{
  "n_layer": 14,
  "d_model": 192,
  "n_experts": 256,
  "experts_per_token": 8,
  "d_expert": 32,
  "d_shared_expert": 64,
  "activation": "swiglu",
  "moe_layers": [1, 2, 3, 4, 5, 6, 7, 8, 9, 10, 11, 12, 13],
  "router_score": "softmax",
  "normalize_top_k": false,
  "routed_scale": 1.0,
  "balance_loss": 0.00756,
  "balance_bias": false,
  "init_std_router": 0.00687,
  "lr_router": 0.000481,
  "vocab_size": 16384,
  "norm": "layernorm",
  "norm_eps": 1e-05,
  "tie_embeddings": false,
  "optimizer": "soap_variant",
  "lr": 0.0059,
  "beta1": 0.95,
  "beta2": 0.95,
  "batch_tokens": 65536,
  "seq_len": 512,
  "train_tokens": 324000000,
  "steps": 4944,
  "dataset": "wikipedia_en"
}
Below are experts of layer 9 (counted from 0) of a mixture-of-experts language model. Rows are named router (the router's row for the expert), down (a neuron's output weights, with its number) and show model dimensions 0-191. Each number is 500 + 40 x the weight over its row's rms, rounded and kept within 0 to 999. Numbers have three digits each.
After each expert's rows: a language model's description of what the expert responds to. This comes from a sample of Wikipedia text that the model never trained on.

# expert 6
router:523471443453532487434444563472534443459513509453520435544533535428413471432553486527480519460517539475439456436577487529538461501504403526512494512454513463528478500537478605475457449575525482466421534472566485516504531523571420570536451474499520511489430471521486530509522511501502432534473489496439536500474464478469461494574428512485548522478469525486484462540533506512525567506542530518517546454540515543504487462506523558456496504573482489548538476464552431486402463553561451532446539541565492580488487514493498495474507500508495523451502514519447571463545488500461479457
down5:543449520474470526474479472476478533466479497493506481566540531462426467505464544503505495533456480534584516485531546450537553475509450476518486485483523527562511607516496461551514469576461518516446500473471412524477472469517524456512530465519437533490529535549471542535561528525528575515496461462495505443486518412497534541581562501553523479515336514539457491442485463465498483511450499456460496510526535522518555552428486454531505513539485503530524436546507479567518562503564503477502528451412477481479460501511494493469472582476479478570528547440532584499481505421472423465
down6:492520487489549497574533473579529511498503450507514515510511531542485485418521548477536438488504502410497439504464459472491470514493526560545499473539558540489547635523449542492498465482514523595451423547466525521499530518552499514431518573489507535465469462519494538497545528514433486556509469519503500524460528545500494529473515489534402495498537506478506509494572465517511421513431485533545439454409536436576533533500520412521405445508478513559427557500490551531554496453540509465477497509513459419440439481490584496505463463434502513498495494493494477548481455535514465457
down7:483505574534554501574458501431504478547458481450459515533488480462510441504443475583482552486496465537462450527509454539438470495455552508496490526476489522413547540516532549531463481528529424469437581469519513440495438412517577477455536480492473484472574548532490448503477507457519501528438507529530514530608480445471504461548536468529452508531566466526496434493510507458465528477450556538503534519541519492468455449404454506521423544449477535508525563425532546495490503487554452560525474511469426508499532550461501528468540535479554499535523482543485581540461521485493444448
down8:493481443512522551571536549492540507537485545505466460496384532511493467498452492491521558453531525496525422477415497505556478554525427472559511511505484557512443564477479505493488503484404528493451454483531500586517457422491473498484506524563498497499505564557459560549482491467500481506545458489556513479530521454509519486537476549542517549573527548543535517494480532544512497487429442541464409465510640501477506537425526485460484466523461457505484426506571508528500501493509477461481557543451549450490502491551564506564471472442440493567505483490469455502564575452465479501
What it handles: Pipe and semicolon separators between numeric cells in sports statistics and data tables, plus score-semicolon tokens like 2–1; and —;.

# expert 60
router:497463522487486536463572508503432463533468535508435543519559478545524474511455519452489478507542505505461512549433492528496494463498529544470454453483511441507483557496531488474418475446536547562480456468483447532503548488440527422487514515572550438492559555555442436502498581564519454464538515556458546484434482514493513461609547549523443430561509493472507479471435508497578578501427461553487502475472494572540523535522462453518494465431466450502487531539506552439411499441459551492561509467483490538454517490502495416517477438491508470512506463497443487454448466461503508479
down0:463442550443437480550513452520506496528519487483529448466528521554541535531425475530523479503522537464491458393481508529547507565535505478521465433512491467462471617468484493529505441485541456479530390479504546460455559521480525515551520492472510529535541623465503496473512465485518478516471509467470533588626507513558487546476506463517454583511506490507547509530501503488475572528472417442477485518491513512455533510505547502449467511515484514497529560480503489480474477499462441562454501445426569549394458491514447570497461452456542425529534493551509505500487463452500497516
down1:499448534483541492401524528501540507568519501475475558531441487498542488491446439519533514542502451461479468536513451511525482520515546465466582448503500466508445515479564459564509539461552487471448487480487497462519477523551518548433556492536488531552490535561552510505495439436516536555530503493486517433509490516463445480560421564467491473505543563562454467510533443477547487472545508525464509568455553491464527494460469407487552432630475485513484491554512474600478469550467474491490438503465537487542487530538574501457468429519533561484533454516507450466519484424516456574
down2:492444518575540469513572541481520579392515557463567467523491474520518522467481465478497542492483453525516470451597521487462498488436361473491521491537462532523520494496478528492517516456486478442533499517529485449450536522486511471462486453489493509546523519440584470545524540458569512517492495548531488520488539497495477538529453539568586512533488472525573557467483482483507458421505441419530469587488503568469457504403491553550560508538461475475491487487429546449517545492486582442507512518532556464499492538528497543451510454530539453469466596513534490503534446524492487496
down3:518415503499481465419462460474507420587527527492522452415530446544466478459496532471466475507637464524517453552509493535537512509484503450505503476462501429508524503573494502563496470458462475489469473498492459546468408559539508396455523511476407490479561472512515478528522549562495540471513455493553536524517527519531461493601465468538455532551487573537529530509575516503473475448532504528486532515501554538498505517478534561481453545429573480458501560569528488547508526515439518458422474503536470531561543518452542466480457503505495499516527441509542498491486513562442526459
What it handles: Abstract nouns for activities, relations or legal matters after an article or possessive, such as work, contract, lawsuit, charges, relationship, death.

# expert 32
router:489510545406541469490443552478540469470525529504540441527479540444433466471514444485451550511560473473546523397523518448542453509454508536576483526474433476507482448499526506499523505570519536470496582526552522535415553523512446538536454426498490502446485535459515519503532428517488506508478468417558472525431473509511509497439415470451502502481508554501476568520523552490537482527534549493521539526473503457476485482476473556549548516581481570506499500461514558514462456461532446584545554512499550568502429544441488525470515487583455458559520497479540557478550472488485551468
down0:485431507515552517444478469561474441532504537500530550533514538592535438449605478434458514536461506506466455507494486489542578497509493544531538528548502489444486475515473551462570497445470446505558441468494495506515526467489501475512411542559492555493535459441440477461494561485489480486519462500577489564520526533505425524557535569505464576531475505420553479519548525572527514450567430504441460583478506488538502487401539526474531492444497441484556452484536483580502475486536432487487457493464486519520497497431502504508514469494517458482498473522555458499455538590522526531
down1:560451551502487489401509486439529519486499493572580525505424552527469545518574485509479442521484565467509480489470564502475492535486490546599452524548550502508478475464543523440441532482490572499505441443413497559543509526452511507411520527570569510538551484526525460498494502452478459453539482492547540446506490515488521528485429484477497491475490505411497464590530547523527460465518518437468428500486529439539559473506460504437497404529500472531514451557517546518489463567457565508513509532504470490580533497450491547489519432533519430477504522423470464486556473493512507493
down2:518528383536581443513487567564488513506508582468538489484521516477462538465523472591597454446525479522475431487517472501539474476536514498552555537510496537442505506491548548553452549449460530560463488521516425538553465532437530436431474525537448501453468444531435544631474470441580521539458497477478462500521489506500550516500408432497473592508515485513506524539478498522509451481469481536557467522497487572489555512473487423471478484479527469513435488541410522461576533547492554486497465520518522503475442511481464441488506484482548492528512491509504499463480490523483488502
down3:544429434502521497500504447479465531530501587543495571487412440522487489562498478468543485535571459513437511443456543521546454419490539449451537550539512432441466496456487432455432519484531453529520478508499508503519507506465535532473539541497422511541466497523466520481531445502517543538515496472516552504500596496507461475520457476482447527514546482524467458463536519569494528505479484411482487496448483531562507463538485449467539452501570532520509553607494468564569439459505573468524473525548578525458469536460485536506455541495562555574470551478512441510436559504497486526
What it handles: Table pipes, commas after names, "and", semicolons and dashes that separate items in lists, credits and tables.

# expert 37
router:476475559518469544474433551530578553547460502564429425517467465560558518560434502461465498510501554527558499457471458474480517447537475518527476541439516577508492488499473510450560482482503530506543460426438414529529496454549501548494436445451567529507509551532487540550534579505454475546569436534512538485550478422468515594501523512470423447446476462454509468490491491452438472522450460518516549508455435506515518528518561477545443456487543467516486511510552535525465499517524494442569509499517558528539538485547532501491566524471562473518443495527481561448474506453528485506
down1:430481496504545445440491579482546566488500551481553485464518509466500492516466418564540481544485504499499520498494461491503489431494493470510464514561498516526503485499545463464508534491506483374458507547465465585584541508507434511454475519521439525511475589553486504527502526445466485508415515479454460540498431560517544560487480467479500500501505549556470423506526502523492494558511518526513570572483505443575559483475553514454520445536530557480531477501523483479465395532449534512529524525536522474529543490433564488439483495501621465499524487453505471530514441478496518380
down2:452474511510558453522473454478460489497510501516479488412458534484539450522487502423485598425525468510500562529482475465486479493492518554417473447485443449506530429531482453509498542476506464466481513463501459529440533452524588570567456468541500584503433495530479454517455569491536494561463508642546529492558481484517540459539454525556482535506523567522446513543505451534524531496486463467463553490465542464517557444494515470517560576479514536443536538473462406456495495493546470492487538456519474570525517441529538532420515485498526455519511499500516544541495508455450568491
down3:489549476442523418524499492555517470472523528492474472489586494527495425467470489464423472506491478452523511479503548426474501520486483496455518487505423454602531512564491489448501499518448486498557556556430526489514523438478531511420541459500488479501473486488440577510528473515533453509519499588503594566554532492549556523453473449574468585425453458475497461450438462562584479446547484508525556502507566444482557483405444468559493499501472578508502448521556500490508449511505482497479510433468544533503516526487513475528493504483559474489536508506463549517559506543451535455
down4:468501453471540519473491479446562472532477510481488460537440495478430490452522526539398520570456541496474525543479458533476540459497479478511535579541517560461550526488454461427530519535545527516541464514476520506476461392506505536503509487493483471573455563428408496496458600489511497499553448560486500532563536481505503562518552551461450503449513471525577489449483457508440452479476501485465570538531423546541482543496500501547513512533547461504456526560496445521453549480519447538527480470462488611524516435521457449524490528420533504488513468520565560428482532509544510473
What it handles: Subject pronouns opening a sentence or clause in biographies, mainly He, She, It, they, and relative who or which.

# expert 31
router:513492475421432514510427519489498520483489449560520544486467485463512512520489551518504526536518521514511502531479502517528528519438532476566479447492434431509504539487502485490503566545501425421495515432449470494554566515419600468603458458520537480449469533457583477532537501514470454438442500449507543480458576485527455476471456533513411551444520483432526485509504520478530503495513461441530503437489561448565547458490546526475526482501494455515531514483561539517453480512492524568545565441484427569444503541497439522491570464498448544574507448508502444482506473550505483438
down0:552485491533480470462486514482484502421448523587527558512475490469480407498466537510557466494470475485519490456523540557447464547494520544504507541526493498540435469512477519503446513528460513514531479531498439442508478542513425496482519464561466501507463502513515503587512457501449503550539583401567570502440488504477473458482425493533542459507541567515454532562507443514535505461572542573503488554493451522548486503482538461496460441475494438533474493543521465449531555531505518530471470556520545447424574504442512505618451513439521553557429462429468511475548535462480477461
down1:496497485534552446545469496480567433462495472507542536518547472500520451525492506469545461432500546542534452585465525484531468489492554492498499536525544504487432459525541476555522478533518523521482500477546482548496437494479539481538486558498421452523508486553515510423523515489560410587462480456599453502524504464482543442442566479394549442464567489546446451494497509490508440466507487464488510465532459472507482459479486493514527515546478482513550485410428512461531561548512509506497462461500473532509497419516525457391532483531554492586438566531532557485515462484401509507
down2:530534519507553461466514633446527483487537436423417512507461503536545502483482526456524516494486534455444566515526513449542539448561557530472491447462529562510543415492466503469498446499538511482467436505485466493510401489469517515547551486503497512481569473463523518570471528526482455502483546457492517497535491474488538547469386451445507500500501540460477549441500548424496500544498506503485568518573493530485515521460491487434476486444409510485507403474451523533507495545508437528576455497465549507510611495535477515553520507537454530508541592511487454519545518461525485540
down3:584485526468496568498466492505455533527413570490539455468488484467525526522533538529552469503478491475536436487519428531506471486471502491520479426465534445496541476500553564496528471403511448573560504513490471504470476534517518507464481614548498552523496465536491500457556593511514557471475483500442473474480527488528538471570518536542479496514548493440455474470493511561455491526459504523470545560389560488527408434557537504550490470441540440517426444512472405460488525519467557491474435568502497490532528457415476496546507502519459498491543467482506540544538542528480545457
What it handles: The word as and clause-linking verbs or conjunctions after a subject, such as was, became, called, when, where, because.

# expert 20
router:444447427532533405506573499432435473441521465475523514560600548551411580507578555439475499482560467492505552552503534465511515516503511524476513478535540462468469492568542523454499515468547536508547501504502482422545434438502485501454524452521506527474483493496498496530514501473486515483514541500530472521531520524383459563520530466554467485522442456527470532523437523535545575485565495435461433469500509514525487447510496509514485534440473552532535497462493502461493546475540503498433509511543562461461551511479408507575475463498468459428534577494459546538451515503522485434
down0:436510512489420401467438534474558515512492434463520499475491430499492573407579546513476453465428521478474459509459518499498489521520511529464439487494598502472544493538463485474564506460532522539535465478490523479553522461522518407447572445477474509448528529485474432473503482496490538453500470516469531476504489530520489499471502474549471546494513530529548462501465565493544525482488492501530551451480594557514523439528526548481492492535570554543488490492543400457479497518602519448487524424534514447504544465482483512587545467559557444451488515577522485511463566459467471558
down1:430483582492502499462496533482556520449474484513537504522576524522551468427542523465521488442464539455497484549453560467522587585469528527484523540550544482480469507455538585525472528542501452488532535518497523518534494564489426467481520550503521601496528486492548426580556554485434489569512473483525528466565457548468581448484465475518474479418423429479509436501475452507533464462528543490476497516489453531418554471521497552527515453461531498588463477473489519450472518525491510504493459450515453532476485508430522490492417435500450472554538530562489527565490486512540485527
down2:562443527530546482518487515475522495493447578520546499520474414560395484539449498515546490485445517498523445515567515462485557550477420512601565483526450486532531584529466469465445495457460580456513509473538562479529537464478520473474433540495543522462467589476574491480579459511484472484507501498478515486505536531548513544502443534514478458548532403570496464527433493527482518555487447563443489524523437530555507568509483512458452465496511553547550554503521507502456502502414468501576545502473503463475528433487470541496481494503456487490504480514517427489421518539493518447
down3:524542549507470486485485472537521484521451471453515526557481421472461519486416481480525526470487411553550516401559486541498486501531513470519505592454415493476517405582508530428512521522480473533428492515503456540507496414452466447420398503501518448573569538465504495532559559433513502523554436480473509456479480524490530517539525530488497525495508497409461452496508525520484514504532433513530485495465485557537453539502499438492518556543519503543487523497498544499554445476520465495512539522518489483472572500481502554532502510418589493513570484562495459507555492399487521550
What it handles: Vowel-consonant pieces inside longer words, technical terms and names, such as et in millimetres, pent in carpenter, orm in abnormalities.

# expert 12
router:536501461415544547505542473522482460454519547501500467532560498456444478445548468487538503492489478432486525460552486483455529463527533495464533561561455476469468544513448517450519498560482509483478468491514493570524514509527519469544444530517503384473560502498460541461526517522588483411491456531518536493429450462549536534471547459440535536441502544440520462504483504528440527502507466455545538470435510442574577456503481514503569537550467568452513534520530470471526445495403466522453457524516466455533500454428474497584510447482520507548488465394455510491477451491440523465
down0:428467509449474423450521525447534526592438494509489522489559558555549475524447551489470505498499533524514554560445482529567551559488484491516535442467495514498475583497537496531537491477488501512490488511477474481431430448500475555534461496520533508468488517550493501475520579564533485524492518474480522558510488510436556385620479478480474535614543502467506540479487522501536495567438472501443498499526498533518479567469557476502430497417469526555428530529422520499425536495503480521512487507440530515490459534523511467500454540471398434451518545536501519471528513458501544454
down1:439525447433536554502497528533517548501515513382488523507476570540512558541475486537476511528533494535537462471529519449494486516432424473543545477553539408550519483506514509467517517520462547465382486494470517479547466476536540474511535530532534463494472514474533534496382556456543470545503495556442541557493485479454496526473528525561521477486518466527532507483523520553469515463540506536453536472520464434519429489441514543592501559548495506432512520407572481527466471512527500557448541440509481491534456484473456428518417461544494469517476526476574453517498567454448548520
down2:545590447405479508507463437503560516464523484460479471559521500470516482543502559491472488462492456534484478437489503435581521491509524530517504526501474512480448487506491506497516459487395493546487493548576495511530486524524510530530462521454521553590524452540518445447413524448474495538565498526539555570542519442496495482449408509475483519492437494449518469499460553504545517466484549451468576470514469509494519560544482518548451572442479481514496612452585491456451522510554457538508565599502482494552563486482463494481497542414464482458494487492432451525512482529526454505
down3:444493501518463455504462543511522494518470581554464480504475483410533515472540433489553505452517498474466569562496460469503483473493494532509487502579442482501482462445511454474597528597513534486478480510503593548499515555559499422525471524524518492565486508389510478523560546491522527497517564496535512515489477408533479498469505490480519471501557556477572497505494499453506454532553486547552482448543632427470455461495446472450516479491527552414472551476495437552483484538471430567421509543481469486476569466529592486502484500455486478509507469542473459497533485497529486530
What it handles: Newline tokens ending table rows after a closing pipe and ending prose paragraphs before headings or new paragraphs.

# expert 50
router:526485522469453464477492540494505421508444545535466555546486512498520556519464515511561522497582415507467572531531472544541440444466512460559520439480502430466519520533511473465509508455560440469497473446540438527432478551533488542459486456566536480453514484529542529535467480519479511421434492451491440536431506566517526443578488582506529547492462486477486516487570483462551471485549459531543469545503506457487487494506489428512469468456587469505481542551528444505443490526445504497524420499519404444526508470440498445579536499455455557518479451490497422547492460506552487497
down0:480432520459507439514455602501500540534509455511527487451499464546489471513497449515485529491497561495490569552520463497457443496502543497547553468453532528504529426515484563516495399500466518490468449502482524527500504561430589542423451432494510515586383518477425503531540513529488431455484464500500527457470450567506466527510421478462489599523508529530473489519563523477545515480510496506464488506482460528527490519470550446494525475510506508493508488544550448565377455526484584513592468483496539477523605513467475539571521531443459494472487493512499476475545505466508473530
down1:481520523448480496458534487482420506480471412465478530428524567474486515520511517494511488436511541451548531491468592509533562553505493493544435540568493497403463521473506498458545555515540496548529456517503408462527473453517504486536502523551507540466501470491485363498392446421484517518490529483419499476586529493506487421464506491537535477513520481473530509434524522542441532525552415469538539559506497498512491574545538522548488512497476490525482493495487492505534486522485445595538484518540489460488548443525477460536514494491580463526493474385487505528492548580482456509
down2:479549458460535552459450458536551497505478507495504502552472549453527526460407541484452534488510538523479528491471363489484455524581494539536492534488508521482438510495521502484488590465553474483549514493521499546503574506517490507549526401439585534517487516506459448489446564503536496522466522501525433563476496425539504512498512526577537514476489462510478473487527469414446519504563464475511487478482453428532500513411476519541486506486508468496501554528531529458529507578484447566505495607449457524487510465607460509526479540486511407424556530548506474466453524458477477526
down3:532554512561448485589590486541481475511496555498465533531456539534536497579523519568445522489493461453496528496473484518462529599440505498441576553460538547512479547471581467523445396509468545579514532578544487517504521461460496497507483536504463482501517431557546473493520515477536541555510527457441503493467514496571491484561482453421493487509532460507544496544441455524534528569471502541495516443478459531436531530481435498476554456501459526535487510482522504501522475479515486518430474479517463471444439540470485490384441528516514433495595426469452498531514494529538523469
What it handles: Prepositions and conjunctions that begin a clause or phrase about time or cause, such as after, during, before, by.

# expert 42
router:501516478410503555507496490525552527465563486562501496493519482418555503469439505445586488564577512551523504543522442482434529525546433483501417532478501498463514508464498505476483476496469498502492404465439539454557440427501476494435478462479516541473457498561531570480505463534515447507538475458485509563457480499442559600546432515527502475506479541478503487515561504450532438466506533450470500448497510444439529530473481500514469428533524519457533476481458547525449552551428458459554528490568552533462508488517562528585550564508526422537477547495442522492484455531479479492
down0:572504545553444530579446499477492499513451505477492537538534484523507425498512443448477471512457523453552517472525548510491455511565518485567479518515493459565477400521470490535544595524501486532508426547471506495462524440545492466511437553534555501485460475493567440469457570542554494541483470553507507500509502469525510490510542504460590528500545500527546496492410536507499470591420515537504484510479477503484488524484476463514503444497491522501440521513616536536494596452472512421462518463508497555525411502493508526486499502435452482467415536448451479474573419503459528555
down1:489536500511511513516548467481519549498406571483526492465504485511463513495522464569528465480440481521465566452448560544567481559467515458456492474449557466555505453448541474497537533505505603537504453481528453495537526554458527587530485539489463509571569512500553489512491584513531499511474501587461500507563518509594505496500515550474392523483480512503519484529527398486465537520496512476504529494532414531573456468562442495508531523444467477489414500476478465500472524500606501491477407520466453490525540480457463476476512426498501499523512432518468454535434456468542481443
down2:552527521539507555482574509560488540520478505520500503552459502530449447474562508587521496547507566485481497541483532447525495531498504483453450442511490489526464537565489481448546527434549517603516578475479455472515469496477573469479426552532467510512490502527467435486486470458459525549454495556435517507521533515538534562446516471476548482398507568439559503473518506502442547513498536510519483547429507553528521527529556515526514479550441492461455507509459422436484520536517509533521495472446512520442485453345433484467586526528466511509491507505476476487543442481543465427
down3:472452501487425565440527532491532492518516474586446507582488472467418496454562504542491550538499426499497470443564441460477444470545438529532461498460487398454465547499486425454496469495480435438531450498414467483510462464511419554512441529473476515487557493531523523506531557515513505524497449496464558495490468457547425415534503534480444566498582506556489510500505565466524458530487533487521561536539527446473423497525498514523473545518534509542441518571425494580485527527528547533507515565551521475499455520526504463563498474514579512500465447540513491537522516502495478495
What it handles: Sentence-level function words: the, his, its, their, whose, and possessive 's after a country or organization name.

# expert 33
router:494478457521492488556486541515561515546434464477510411473506553556472501524454565508471522429535481554506528517557504529499501486465510571492428459436478502464456436549489447464480433427540582452476517501511519516493512485526434468475432491580502543569521522477523491426577440468467449581444480509505477474522557508484531533515449529495569431570481492556465518427447527563402573542521555538526508532480504534487450526520527509503473530483462542462550573516537489456515502510523461543501522524492473524551543567455506502494534490507531522458461536538466510429502559508581530457
down0:487456570465489487531523502511526502559467493517541578506418493520538461581548552508482537500523444524470442508534418508535494511498559457490454567546557475486469548511473554511523473426504452450513462493551539483493526511503403475507508549545449535500470524448494443495492496500541570567497561574483535517463470521503462485507546515503485444500522449536532517479505511547427504473534502455444456562471449566572481446464438460499525521552473469566556496468510522517570497491521433485520542452517504501433439493423479544498424513543440519504513474570610440482459495499430457458
down1:471467526471521510531474473503495468461526533493521539496463515515522509451499478543514484471513600506455484456589531548514441509496454535501496590515585489384476513497492468495512464430440504538525511457514541462534390564478470481485484526482521496478448425487490418491474464501492473480553580522544496492520502473512485523582474458513506608459551435486495480530481507477521608515458520513537559514514539498529530561477540604522492537445463477563457517465478427432438482468549463438502585486519592470486542532510502491502501502538494508489478460559517469487511534522478482400
down2:561478460573522485449466549579415503582490534486465412593487504492483502500477480528495519495480507527500466481535376482489553432557518544487483414386522481527530471527503432517524464475514540553484539470518401554509543535522519565519487497502481552565454545511494455504517540531451490470454479428524431493515504494485578499500559538529463513536410470518506464491509491504519483519455516518487512462516521523574556478419495478538482445528522419482543528496409514527512494456542500530517566495483551545517508483583545460511508515494539491537506473460519437489479455506528491582
down3:510584474571552496547485500446514514508474478520529480448511513500488520534496455495450478496551473474495453505532524456514547477497504497537491515577489468485503424505526455506491473457545556469439505509488531485399487543493483447529463576488480528532515577526474439473435546480522523499473511615535534430521460538488618471469542428466545491554481550530477477485511480579461461501495564497491559456473512474425472538353496502545469465518506600515558515486457507472470480476543486555473490456487496505482580418461481498515513500497585552523459465521509452570504560505481484454
What it handles: Closing pieces of capitalized nouns in organization and title names, such as Rights, Affairs, Integr-ation, Lear-ning, Therap-y.

# expert 63
router:473487495542511451469554509444429542413421448431549491483508524533413550554566551441518572485530490494477569509440478467534530434528456458527481498481501513495486471476559497493433453452515543539436455486562539442491495478525493535479443508475495489517543519478561550481479524529498480529532516506550467485517526453526490518468525561470539421475471498527502544559429470556535493511529521524539465468512473555596478434536514547570469468556490542458480513477481481523477516479502562573458502550575553449494495480450433527463436492472551513467386523504495520557456534449544476451
down0:443484485390488539559524507500503458512376495460496510460460423454546546516517498489421490506567497534506584562432505484487523549466544539521423495493494523518468455532523553448455488531515490489505462460585597502491484481477572517489495465512539450456472547497456568477516508533586496526489461558485481427434456480512525522398467507518529451559514410557420503521495511540505499503499520506494518534456463433421455512492475568533491511511523501473504507479508542540540539513492498502560503470519438533440532524574476419486483507503579546514528452477542477505512563529483468514
down1:510484478519498471396420542504446487501487506532469524492512477484492513466562581475543500463427472502602484555529446497497429420476523525517519520478496410510614476469559436525473554511511475531514479494401507465483534504524495491414519540467456562458478522506460529539495495526481549507502535549503476451462466538488447553589530489509481484440494460501475567474496522522473502480534547536509426518534470495564527427494503544425477410564510492493485461487489497480430547463528492541499536569486569469461565474472577498526495428522459533454535519524461527552549497555501544538
down2:460446451514458526509505491444590506487455515484451526468531526468531526427532506547432523478529533497474531540515503563508513524562517532464487531526532431513522548476578550457512515488482495527554480479477491535536476539527510471474502436528526461514452589415575492508491490539533557511532549602529508481527490462470511487404422503494499593530440506499510566458464450524565479475483414560493483536428501558544482504529447543588470538466466498460494533479515450434557460502504540486507500467546562571439461478450488426441513459523483452511532478405523486490493547481518457473
down3:503504468551482423503522490534480462478534533502532489534541512423480502496508492519484460434486489503529476484511528518501488486429552540450406453561467528511510555524501475467565451431473503454564457498514524491482570537590457444539491482489527506552427507516522519486497465550481508582462531456496512511527477549496533545473531501569489439467423489546490464497451518534489537455511560394451547503568468435507438504447531521470445432506422496512480477466492454523550518531514548575490538579492443471527444504427573443526492450455512481508507557524526472524467485454596585546
What it handles: Accented letters and word pieces inside French, Romanian, Czech and other foreign names, such as é, ș, š, Pierre, Lo-ire.

# expert 17
router:430499550548513509491478573460500466479578527553523450547494524513520502424556450524475481491535512458477473511503493504508563467461464460474571527477460481409514477570527489500522403549428492432499497448531538472491514528438432541518546484463547478505493484560559456463502483475470487459472467403510467554507534400600538461472468424500536563550406511471488478540466507441559523549518510491534564513535500509460461486531507536469527475518502455516551463457477452549482470549527519533465512493530568508518525462500451521499500466555463482564526509529479557576560460518553488419
down1:533503522514502510526518518499551524475440517541474514534495449495505566541472451516573460534565485507514479542572542546512513517562499529509428518471516512518507525478602505486497465452609540457564479522480517516427449500618523468469464505530529458458488515503544476531422535541534469576492526505530503447466501513459390483517462473557508456418470540484537449503553501453504491464480535520569567455502516486460506497489513529489469443488499440497494488416459528459465503565600559479418448467422439501515447535587509516502507491533443434478520489510552468467550530464495482523
down2:571482470513541537473512469507550455491494511505537485541412486540464512500546452466555505517535502508530499533442486550508499477445502517431574516539553528518473524524541442510526522467468399507492502524490507489451499458493534485551459436525484584471467438467476443488461521547596628445523514517485444495499504499490534509537449459480459507455470488512451525449487556545448496514395448489522520482449435475438472486494424450426566542438448521525513521597507443485427520507465553494476522535492504537505509418478480492484528516518564523522479508580538496470486575504572566498
down3:512489503455430481607561437570500498501530539439505597522470422466509550452525488451482535458461474516513553493533507502566536514455406550474542560614486439433501583495465580508525484509539490585508564473551523511493442471504453483521549492508474520453465526473483495575541480488445543496458459558563468497466523541478465456509568562564472498537516500508504475511532456501506523491526443480488455509544502531481533519502427485519491498555450556399560452514481506509491529478448521449487523466452503509462426490562533478494497543454504520470488461505497487556455433442478505483
down4:522593481582528538453541458492484475490451490492465551561457516524474544483522540474534534507575508455510517540498504463438467479452475499547440436497515485509477443511554450532460536496470513488507470525527491461483482412505595517509521545588501510536401541490441541498538406461443486569562527528439484510491624514490483452490454478500572479530506502479503491491481457520530434531493428518513435516427535495521480485468452480519507454432528498461520556562539496475505517492524461502507431539519568523504500470581614514458462487491497516475478590548483496466444481524548530525
What it handles: Function words introducing a following verb, mainly to, could, must, would, plus colons, list numbers and table pipes in rankings.

# expert 51
router:478537512480476566507444535432509517541531440534452567485459506423570432435501546459504542511539543467487486549470556496451519480444443452475459513529518422553508483517553526471557501545470483447529466501429461485543481492529565508514489472499511457510471567574562564505522519496575476561513561564547571477489438465424574444482479484565390559450543520485501436455508541480453467495545553507549561502512481414461477531483438529502521497508575450485444494530543500522542510463548507503488464490452482511532494473508507492493554505507481480567481529483455443488497437437492501484
down1:555479506542448480425463482539534553507476490471477467524463520479614517473597510458520510442479480443550516499519513472493544516564440523494449436535406477490460445471506582507528538492545512502489585537511507526526445518511496522497511580557470544446434488514548457499489529503511498564518537495584470510441487512482512472462471495470476488518496539512377477504489480469447557521456471529472541536545563481530521503573480540488463561525535478514501560503468491536517566517524433534440499447499477481421374455499534516468488513486468541563439455525503476557448522548501420518
down2:489469524455492469480496456583580526444551506495442507531489521539461550507443538502453484509513522497460558567495551488471557474423472487506441511487447544510493458457500551541458525561484498463494568516523523466488510513502520534509478469481457485478530581492472410477513496385414501469478553488573460469455527543534529564414485532441507497527482505508495470530538501458562519471545508497505494464482470623460530594504495517519531525548482499497493500588483462454515453463429488556542504551483548545457524463545475488533415502497490549494434467516591417456501482514512579493
down3:485514499524424524460571521492496507494483519506509528553477539488503507515530470437502487503493519485543500539556528516548490524479492540563520474525503464450549489491478475463562571583495407481493579474422463566373491491478477494496517462495602523480509473453485439512483539528508563511508469476510495436483526528599442464505509554549586491495466505465462565412529464419550534419505456486454451550480450533500502514485507491507423498470457480525506435521530552545537494536491497448485461530559439515561486577431522498444515471443480486465475574519517440462550511491466569479
down4:488497530473529525502549492460526506531543579575480468526501505521484498502513476554617495499454477446545533529507489494545490490473556580518466457464504538580561480513516522479512490489509502509493553411516496506472494529504521449469598524522527542560472459420548485523491467485527587494554468539431480447447461477481427539549467508432560504489449543499484566471550508433549510475434481485555399529434436579448478492535527463503475449524479521500488467489464515553493458522419500455485409532535454484431518443482579514534450478549521523505479529483524520493528497481520572435
What it handles: Copular and auxiliary verbs right after a subject, like was, is, been, became, plus parentheses and quotation marks opening a gloss.